Weights of a small mixture-of-experts language model, trained from scratch on English Wikipedia.
Experts: 64 experts in each of 10 layers, 64 SwiGLU neurons an expert, 4 picks a token.
Training: a variant of SOAP for the experts, 353M tokens, 5021 steps.
Below are experts of layer 2 (counted from 0) of a mixture-of-experts language model. Rows are named router (the router's row for the expert) and show model dimensions 0-47. Each number is 500 + 25 x the weight over its row's rms, rounded and kept within 0 to 999. Numbers have three digits each.
After each expert's rows: a language model's description of what the expert responds to; "mostly gets" lists some tokens that are sent to it at least half of the time. This comes from a sample of Wikipedia text that the model never trained on.

# expert 50
router:532495457541533479495439518516484488478515470486517510481500501501527505482473487528475492517484498480525480489482509505474487505479517477496468
Description: South Asian name pieces. Letter pieces and whole words in South Asian and other foreign names, such as Chandigar-h, Bh-att, Tiruvann-am-alai, India, Khan, Singh, Pakistan.
mostly gets: " Indian", " India", " James", " Khan", "istan", " Mah"

# expert 37
router:531508474506503504517459515504492505504516507507492503524552471552528498497471492481471471509484471533504489521476498518504497484469507515458507
Description: South Asian name syllables. Syllables inside Indian, Central Asian and Azerbaijani names and places, such as Tarak, Narayan, Rajasthan, Uzbekistan, Uttarakhand.
mostly gets: " Indian", " India", " Az", "iy", "ij", " Bay"

# expert 34
router:492510488483508526509484492527505494491535522500490479534525487510510504456512513543488509483476529505517459487486519553479487513519524527505503
Description: Name-initial syllables. Word pieces right after a capital letter at the start of names, such as D-ar-ius, C-ob-urn, Charl-otte, San, Car.
mostly gets: " Car", " Pr", " San", " David", " Gar", " Cal"

# expert 38
router:518458504518509499478479485500472484501465486501472497524512538507522506474536510472512512484491469523497509521497480519476481527486494510470469
Description: Mid-word name fragments. Short letter pieces inside proper names and foreign or rare words, such as Ver-on-ica, Le-ban-on, Cle-m-son, Bel-ie-ve, un-con-firmed.
mostly gets: "el", "ie", "ely", "on", "en", "ler"

# expert 63
router:477515488518482490483515532532494498518487506470499524532489514536478494515542507492476495452509542533488526561493522530522496540508495528500509
Description: Mid-word syllable pieces. Consonant-vowel-r syllables inside words and names, such as Chrysler, Reverend, Guinea, Bur, Per, Ber.
mostly gets: " Per", " Che", " Bu", " Bur", " Mer", " Ber"

# expert 29
router:518518505522518531488515508512524489500506497507503449542491506487456451506503507528505486483513514499528481507475534498511506465502510490492470
Description: Short concrete word stems. Word-start or middle stems of short concrete nouns, such as r-amp, G-ang, amb-ush, and whole words like song, music, band, family.
mostly gets: " song", " music", " family", " band", " land", " world"

# expert 53
router:453490514532477498513509482489554500476533518478481482478525473482500501553488559541488482499497500512501503539489504476478480491499558509500519
Description: Of and s pieces. The preposition of after a noun, as in depths of and command of, and s as a word piece, as in Uppsala, absorber, Writer(s).
mostly gets: " of", "s", " between", " from", " in", " Vol"

# expert 14
router:502513497521498484446484498486500524483518497510520476493509473490541483446512481457527496490491479501497512506566518510515514506480497504527473
Description: Verbs and adverb endings. Auxiliary and copular verbs like is, was, were, have, plus adverb-ending -ly pieces in prose, as in certain-ly, loc-ally, except-ionally.
mostly gets: " were", " was", " is", " has", " are", " also"

# expert 7
router:478518517509519548499451521537468501496470520521538509504533520532547471526485457468486519485527485457489495504482489499471500503470475505482556
Description: Accented foreign-name fragments. Accented vowels and word pieces inside French, Spanish and Turkish names, such as é in Bérégovoy, Tornos, Montecito, Belediyespor.
mostly gets: "é", "á", " France", "ó", " Bel", " Gu"

# expert 46
router:478508461469493507493467499483517507486466479483480501499489463510517520514528518511499543486517466491483475456498498511479511480513554493478525
Description: Consonant-cluster pieces, universities. Pieces like ph, gr, ct inside names such as Mem-ph-is, Am-ph-ibious, plus University, College and London.
mostly gets: " University", "ph", "gr", " Gr", "ct", " London"

# expert 6
router:475482500499489526499540487472513520491549481486475497515485517537475457494503452496498488477511525511489488546504496525444486545490567533459491
Description: Short word-start fragments. Short letter fragments and spaces inside names and abbreviations, often word-initial like San, Cr, Mal, or Bn, Flanagan, Philippine.
mostly gets: " San", " Cr", " Mal", " Sl", " Qu", " Cal"

# expert 51
router:514468507520457511484485546541503477467516459484463514498506510545504503484519513535458523504540508479500535531461462521501492562509504456487534
Description: Name-internal word pieces. Middle or final pieces inside proper names, especially foreign or surnames, as in Kitts, Aarhus, Mikhoels, Ötsch, plus common first names like Michael, George.
mostly gets: " Michael", " Nor", " Har", "ham", " Men", " Hill"

# expert 61
router:491551463453479460509490488475534485487529521495459500510504544486529453492506517484464542490509478473476522488516516524480488499492482487480481
Description: Table spaces and word middles. Blank spaces in table cells and middle syllables of words and names, such as mir-ac-ulous, Hal-if-ax, anc-est-ors.
mostly gets: "ac", "if", " ===", "est", " cr", " ind"

# expert 40
router:480515539471469473441524533472522469494525473513471528533499507510495474563536523486470529460525467497477501466518466546540523484528471525478506
Description: Pronouns and digits. Pronouns like he, him, we, my, "See" in See also, zeros and other digits, and pieces after P like P-hy-llium.
mostly gets: " He", "See", " we", " he", " him", " em"

# expert 23
router:492474482507550479470461488533483483499495539518540480497506521506526513504509514507497478524497503495525468498513453473481504480445542473504499
Description: Foreign names and nationalities. Opening pieces of European personal names in lists and tables, such as Jo in Jože, João, Joël, plus nationality and country words.
mostly gets: " her", " French", " European", " Germany", " Jo", " Italy"

# expert 52
router:521471467534552471525469486499532520515462547526511494483515504444522556481502457500519500532479466465529508487520483483492452483505445515496479
Description: Word-ending suffixes. Final suffixes completing a word, such as -ity, -ual, -ation, -ant, -able, -ancial, plus States after United.
mostly gets: " States", " professional", "American", "ious", "ity", " Family"

# expert 22
router:530535468518523529451494567529449491507535489488469496524486484552517482515516571526497537486486500492506497527503512541479480486499473493505529
Description: Surname middle pieces. Middle or final syllables of surnames and place names, such as Lanc-ash-ire, Rob-ich-aud, Me-it-ner, -ford, -ov.
mostly gets: "ich", "ash", "ford", "ov", " Hard", " Mark"

# expert 56
router:499524508531490500516538460504483521527493534458451522515496493468452517499539508509473487522493549482482539503555542524473482471489499527487481
Description: Pieces after initial letters. Word pieces following a capital or short first letter, chiefly ed as in L-ed, Cal-ed-onian, charg-ed, plus eng-ross-ing, int-ens-ified.
mostly gets: "ed", " Com", " Set", " Fort", "oll", " fl"

# expert 4
router:506532463471516476461478497483495484464468546462509514485544493504505509510499506490493538482500494431510488504520513484517502450492484500510508
Description: Mid-word Greek/Latin syllables. Inner word pieces of learned or Greek-derived words and names, such as Apoc-aly-pse, palaeoc-l-imate, Pl, ophy, ocese.
mostly gets: " Pl", "ophy", "l", "ific", "hyl", "ocese"

# expert 27
router:494484539510513480448487490533501489517518498517529478535500498499511491478498493513483484524497462513498518477564459501515490503482530472515504
Description: Copular and auxiliary verbs. Forms of be and have after subjects like there, it, which or he, as in there were, it was, have been, plus closing parentheses and commas.
mostly gets: " was", ")", " is", " are", " were", "),"

# expert 17
router:498479481509481535508516465474499508498545483536512490463508501494481532520490492511577540495507484478503544468493523485503501470511483510546498
Description: Suffixes and determiners. Derivational suffixes ending abstract words, such as -ological, -atic, -ative, -ment, plus determiners like the, their, its, other.
mostly gets: " their", " its", " other", " new", " such", " his"

# expert 44
router:510500539487492493473454517528478500502465483484522509471519415520496485513485505452548480499495484526500511499459508464503514500516553499543475
Description: Clause linkers and commas. Commas, and, was, is, which, who, however joining clauses in running prose, often right after a subject or parenthesis.
mostly gets: " and", " was", " is", " are", " were", " which"

# expert 59
router:461522513462490511504525477481506518508510493465518508532507478501476446484526464495496535484483469502488541461537531510504515506503465526506477
Description: Latinate inner pieces. Middle pieces of Latinate words before suffixes, such as pt in symptoms and receptions, agon in protagonist, Imp in Implementing, act in actively.
mostly gets: "act", " res", "per", " Pro", "ort", " pro"